Experts of a small language model.
Size: width 224, vocabulary 16384.
Experts: 64 experts in each of 12 layers, 4 picks a token.
Training: a variant of Muon for the experts, 440M tokens, 3359 steps.
Below are experts of layer 11 (counted from 0) of a mixture-of-experts language model. Rows are named router (the router's row for the expert), gate (a neuron's input weights, with its number), up (a neuron's input weights, with its number) and show model dimensions 112-223. Each number is 128 + 32 x the weight over its row's rms, rounded and kept within 0 to 255. Numbers have three digits each.
After each expert's rows: "comes after" lists some tokens at least twice as common just before its tokens as in all text. This comes from a sample of Wikipedia text that the model never trained on. Tokens count by the router's weight.

# expert 60
router:176113126177085145132107129113155107164173151096144148096094185191164168164147159138093058119158148168128112074108122163140160077190170169176163168103158146187111138155123123082121107090071118080134151118084182118115107179095137112131126090078150168145083173116117062137132123123117075145153119134119130094091217080158178094079069138149
gate0:160112154136166117150118146125091144114101146139149090162189122118113155117091146121135094110103084126174146130079054020153101125122144106186121118193131140164103122147156145125113147092162130124125156094162149185167107097199147137178099157103152123180095105099094118093127079080162146130131142101138117120119140183083121181174125161114
up0:109172105144115084126171192150077146118137171129157120149124091181148155112181167134102098119107166142109180081107089123139133095106205130062119162169116132051144144147148129101170144174138097170156117106145164104100151148085132138097145119132195116150186101128169086090131107103089142092108101138150149129117159139160100129122141200056
comes after: ".", "|", "==", "===", ")", "s"

# expert 45
router:162108104159101105066139115157153113122170107103142120105104191159111114135152098123111104123134133154118069142146134058089087110133098107158115175108108108114091229119201115125081123148163089153119159091068060160145139141158171138161146127130089121120112175078115204108123119106154135140146154162110117124082124086172151123155153177130
gate0:151139113187124119085104121165109106144155092095148105139103111186130193120136131131136156107152143156111148099161115082107176127149119131101125141118154161131102144097202141117147118122093160121125104157099112116134052114110156178134157056118116130129130063082198188123123129085125193154190095178121169162144113109116071129128170149174
up0:108113121082121136165109171093140138121134115134115149129113146107094134178142153140141152120163115047120112157126136150146158061071140109150077110101126108067118176135118089124096105140119106182107164151100137152118193094076140119128077127177141104107121130114092114154158146145062050139141103146142146124143184081068133119132117204117
comes after: "|", ".", ")", "==", "- ", "\n"

# expert 1
router:094113146100134142088078098106140154079172131118094078138124151092110136089142147085136176118137145152107159098161138136139107147103140061119171084103113105137084083130167114219133136157123101197118118109065122143129103106099148129133098112110136103119139079118152170082091190128164166205143144148132174162133102131117103114113213162109
gate0:172141117209126070072124159072067134149105124107128122175140130148133129100118207146139181126034125172162162130110142167121072163151114181126117143137142129162132103107118066189152167064162144152123127132110139139152120118115155087105102109141164112101129141161140117068084122146106149139136131096137134090111207095137154095138096054152
up0:139114142136124161155187131126140156156113105112117059079067133128114127133082115173155122073162161194071142193107133148089099150172127132115177127099133105145149110104113170171149097148158087146127144121101158059061144104132062109088166103161155097147104126097127145181106117117107118082132119119076142128124150165149080099132128133112
comes after: "\n", "\n\n", "of ", "in ", "=", "at "

# expert 7
router:129091119133112114143121126090060128151079161157126085181086089106173115148148092093147091128089128058108192131121151116091137134140115198149128123096146113144085183114117026130166121137097161129105091117108143162121111136181133148164165199163157133124147094108141134130136129084201175109074157149094086153118067151077125147113114103114
gate0:172127116091138045107154091069083088131124096111131118122068134140104114131184125116207157117075117137166171095066127118142152170127148164216164125140175131070095154099114159137171141126079149140115103085089105134116133109101139086148163131122122084166145095088126149186099142114183135137084095134116119136160047110153182160168129120214
up0:157133103108097100146161132161149099091120078159077145123119169131121137184159188145090091094103137091168075119096105118117119106115119155147109062157125186129157128142136166126122177094194142166117083099123132132116180163111143115132112106080129138144096108112156199123198149152162125124138143137145126119132161179148198103113150180114
comes after: "a ", "- ", "\n\n", "an ", "-", "=="

# expert 52
router:090168085108125121153082140118111149129146088093128084147139139112089132144139171115126160095131085132182107093130185116188115069101176110182163180193125159097122172177125163128166132115097156173111135166142114103117104120088150050063143138075143112127116114159101177145142046047125141095123100131120151120095101102094087131144133140092
gate0:174125097102128089125134109167082126095073147132101125098128083118177094140111089104129140110098105166143098131159151086155104152100138142113167177146184179099187131097172179199164085168095047107085107105104105108122146143148105105109118101143128095169168118113148199142159119076105128157154108102104135170100080126133075164168155137069
up0:078078064143105079118108193093161069091127153136150168150138147083094130115137159074130161152122117188177095141135128138138112162146109144142106163161134143122144143137122134197122068146144054076116140081117107116114154133163096076101148089099090086153119115108104150104153157124139101145156102141101108096145161119140148185107120149099
comes after: "in ", ", ", "of ", ": ", "at ", "University "

# expert 8
router:149185150152101141110130114165119127097147126158159095123106152122149076133125140078111092108119102099149153096135128175091120107153094068137158070059052123130071131182163096187128138135166088134142088110057142102083182171138128115102110117168140131164144112128143151131145196137182109159116158185187118111127174098139118123113136154114
gate0:126143118165132121131203134152139179155179137118167072071153143070130093169102085060170099147142125088141101100126133072138119156103108095113150130123072102113191125160149133201109065098167176112075049059125107110120119185116111140158133124122067044158151126133154151126145122155116081184066119117122102164125161112163115153155149125198
up0:159155177181207139127140163179101126111170183150154111072142094146131087159085121078174079104121150105120133080091090114105164158092148109124129124076121123159153103155132109168059120091151160098083094121141081170156140148102169140104123098161095116163164163174149135141111128148080080107125108146183124099124122157166115176109166135119
comes after: "\n", "\n\n", "|", ")", "- ", ";"

# expert 55
router:122127111081118176072104064152156121118150149107132099076138145100099142140091140121122053073128142181131148100121163095127168195152202180070091081072096075138078111155111161115090101168176100116090133145148159169131130141098120107103090118159158130161115133074101095142095137140117078130116146183193140092061150137108116134089074182087
gate0:090108173074156108121098174092164070151091046105102115146125117094140016148103152121145121138109134158152132077101116142149165118144110109119209132090132132117046141191124117119102074118165093179113121086110173156103127164142137128103142119109107142163116146139096114158152128116114113145178129179145151119108104107115118148173111138149
up0:124128174085141125177088177125106096166100121148115117101163085098186079143115095169142065142130142065096137083124143164139126105188085131125167115139138136160076108121102126113118080143139106154089114118058078081095136187144139155128196128094072129147093149115152122169108098166124140121149174040144115115127085067142154121106114135135
comes after: "|", "| ", ".", "–", ":", "201"

# expert 56
router:113092108132107199153086107110162075157094150105147148103143132114149076140101144103118141063118189125109173100102146155121125080105107134133102153170165158101130139163129096167159080131120120126094094149143155106059093160091131130097167139116090125155143124062156111160137100111092074149125200079150107148133160091090130110166140184135
gate0:150118105160140083092124110095109092088169048152161148128107147156151092086071153122117066130097144098150120122146077143110122154064116187138098101163184186114113096160105107149108131151185113106133131110134111123181156120107105115178056141113160175119132130126175100159177102133114103061133125146152128134096123044146167131147149138132
up0:093143111093109171155161172092108090127171127166137110115167098133101139111133146102133111150180119097122106114157156174122167128183109059084198090194082140148132068132121078082130168171129102144138142106109118175119132129111139120123189122084172148117091132140097171136117150106145152151130078134134215127132076154104107111111127120091
comes after: "(", "; ", "F", "C", "A", "V"

# expert 34
router:083099136126145140101152080108116160139078139120132111163138073101086155108148115059179118149119176137175161100181110111175141178065085113068095090100125083112114133057156144202151163146140166107142119079139138100146134136120100143166137133111157099112079128121189099143082131164153155093082127117102090187133034179084123167087110101105
gate0:165188142136134114125110159148139099141089118133149119073138094105189153086163141117154122119139119164117146127169156085093125144091155157090189119104140051111156133149029125105120090068112069063187146117154158065119132119089093169090112133113175111144135133140121167138072088138109150129109072170101053171117122143119111128094110152139
up0:111167089114151124179120081115168085106212145150025136163118143124151103152083193125113161084166133127153117088094099166178123101112138075169093138155113144172096187118175159096099125147132174155134143163139108204130121106113121140184124105133133103108175107072076092101094119140143116071151181103158140058136148106157100139164140109158
comes after: "of ", "'", "with ", "in ", "and ", "for "

# expert 16
router:127128082084108121108120079127158164139176115132152112124099102145105049150142098116142096070139164191067106172077150122124140124178095175106112164097063085090075109161075172088105136119135141120149156097201153175127162151077153144084084123141173082128145161076127110139122142108169067161037175138141166123139148144092092133085102126142
gate0:153174126068153072098130118149212103146151080156122140103104112109157100142168170113143114160095133148200168106098079104107100120103149155130148136090127134090113116122063148141105198121106151106133143174180121169131149135114152112119053116096123108156117126167145136157097111126135111158163092128203170109109132103078131117147132149167
up0:168157161085144176114096138139194143125127205138127139065127129159148097097102113127141108128091134151215139110164120180078132093069176123158109118105121106115128105107126151144091159107153114122138130140138153147124146126120148066110104115108124114118142072123157190117103096155141130188134135152137151164114119084084117154152150166158
comes after: "| ", "–", ".", "|", "201", "202"

# expert 31
router:120070145124079150096111124163164115189073133115164072129143096105133115086142165086165141089154091178151133161157121135115155101187141124126136120190079171107125128192141130136124182096127174175129114143142134159061060150073130156107138156135110123117156093085161084082135072110117099080166162078161151092152153092141176110177114149116
gate0:129154155184126096070170138145086083130163126159138140137093113116155136141063139083120134095121164105134104164108097043111124127136104100084082172110115150155082121103067175165159134106094098143143123099154120125116107129134142096127120142126083175110104128171140155118139090146118127052127133047158158128148119141191090157150177078128
up0:101128097148137159190104076100172158092142107101116104095172148136168096187139096120120122131098122123141125093171083165157135134162089126126130157106139084195132143103154080133098121122163082104079120092174121082165175170108121118129159105178208123126114131064120126110149125125113098150165093207120109069132173058164123153118080126067
comes after: "| ", "the ", ": ", "- ", "The ", "("

# expert 40
router:157112111144129078116084104112136086114154132160167106132101154145160114118152092137077127179144158086138084137096147153131116109168100091118154090095116107150088102107065109144127092150097072080114072175103121094098133139083150159107153133131107171188152146112078118173079156176136095128201113154154188090074166102134142121070153132144
gate0:162150100157125083142155177095152111140146119162141131070128116118119144139101183064143080163093131172112131143104114185106107086096114161097229111121203119144150151113112135149112203132128147162097131132172105117115146103104118154123104134091178114156131137146088164126093127100105104103159139147211105163119150155099142114169151077115
up0:172144110150129071111121116154152158093120127144146100103073130142110145083161108119127144071170138108145140182145108121099138059136115144168094094134129103138126124068040140211084144110153144056131057124143097114164173113160059066113170095119139141138165178115117154133109142135137104167131083123130114126123189093085140144101163126171
comes after: "\n", " ", ")", "4 ", ") ", "2 "

# expert 17
router:159184109173118087197093085160151169171181161108132147159106093157138092147153101160087096140077124133121137103097135139139150158143057166093141149170127131122106122104136137181203092110166124118144125184066137135062117135085118172093079098130122106160151193082074169209086143125117137146138141168123132130108128116147173125099116163146
gate0:162131087117109126122154148131084123139099127176151139098173116084130098118100165106090147110021092111158095097187139098131129140131117136103124133161068078163078105092151135129171099132160108144163130101107131187135114163166083132111107175168129147066124123111117115087209086116175092133111198199150155151121116124099111115181148112093
up0:135096059151115129170178076168140116134106138201082112115093082089167150196138114145088104115122135164189141129134152080154133125149149105105166110179116100119114068112192126090119176067169149135087182113112194135089108180078062109161162162133154140026107109127067087154176145100168125135120128158135136146200164077165176122077193167128
comes after: "| ", " ", "\n", "\n\n", "; ", "Votes "

# expert 2
router:094197133111082109149187118071123200118138200168109116143135126117122165169123107144063127173116088122050148192110134125083078081157125129166108130182135108139158102208127086105099131131069114204118148131157125090135144132124140163089084110179122098106083101123115119168169154110111175139089185114130133149140155094070096158102125137128
gate0:147094143122074126077126074157133092131161105134117095119138114120177197161134139134202141104116147087162164187131110096143120131094135063138087095156187182144073107175085183124068065099134143151170162161189111115153075136141134146105067186112095136191133092096123142163149181117171092104124114177133113119179135129148158125128141097132
up0:077106107123110121159154100105150144142075110188105072172133090133120153169081150182132108089118082126109108139125099138137045155163083077093125162103140081141132145110118152190123148159127102144132128099152080146060092111100085146118099168156155155138147118120168108145148142157126154130131102088145119149133100138050134184157147081144
comes after: "| ", "was ", "– ", "office ", "first ", "elected "

# expert 42
router:150053090133106122143143099138125098111155104157134077178106155146161128136109119116117177054135183131105083164126049060117117126161116089144115108140127121165104107132134112125123138097098133210097135129119162170129188104128137083118121164124163168082119131107077085053117129135118161170201077184059138152168141153169151174117139124099
gate0:102132146146097106104066128140111150113087183088119152111115103142142104070148125121149103165083162155170090079090102119105144166121068107089134214119102100147058118114119163152196113109141137132133133173114117076095131106121150174140127111138058116071113171088124201157110164175123152108094169143117116171201110179109076135162148122141
up0:179164125170195082105090090064130109149154171091138115086170120147115153108068132109130131153047133141167064160129116120200174088127207103081100090140165141109089110114120126134142134162144130110129110103126115125115125102146110111108125113114140133147159043111161096120111103104105151107172057192165166131107175109088141162109141178106
comes after: "\n", " ", "by", ") ", "1 ", "\" "

# expert 19
router:164112097120156099118120113140126072113065089134068150119156090077152116084159114132109110150092171091182137142137120202091152113171138138111137198191125174129152050144109144157117144135083084091134160149126135093163102167109117108114157136075104041141153172202122129119163168120162134193147138086133126119099170054157123113142108115068
gate0:167109130061190131139136089179153154085101142107140087088116168082149119073179164131177109145085172129145121138149094116142190084149108115125139138099145094131135173104095165143144097122119099156101101094161115123130170119118096093102138127205151110169112143108123119186089168063092141111151118132055134066174117143122051197159176128177
up0:143111066132127082081111104111106159056163153147160131160089123168108167108104141128160088140092076174140084120153158118141080142123115147105053157141145108186087124129072078152130137119099123088096132093167104124146149179114107182135184137146150107138114192092177148124141172107149107106114151097114123102100146161145157151127129133144
comes after: "| ", ",", "; ", ": ", "(", "."

# expert 13
router:195167101190116137182160173189142103181160170147100160077107173150153122177178105118112081194189125124165070104124134147140090137207167137143160086153117143176125086134090107116111126084086112134148117151097146069082127131075134149142131096148096157178131181091165082167154118111097165177147104163132115127159201092161142097079097141111
gate0:123057092105138118094134117144103148114141134158131089117117185104124125152114148081102157104115112099154134119140138124079133132109055096151111108185050095139111116161155153192094184121174117117193096148191105169153118144132163094129087151124141079074063104122108143144092126142105130094113155098194108150209138196101065122094118076142
up0:109146127176105174097125103160113100096120131128055142152145128129184116133165131169171131091132172143125135152201162134143099180138095088067176085197124101203153079060104100122156138145139088135079116098199121127098105127144151111101122150116136178103109102089076127122101172065055136104138147159133165150138146165128126118135147136038
comes after: " ", "| ", "0 ", "1 ", "2 ", ") "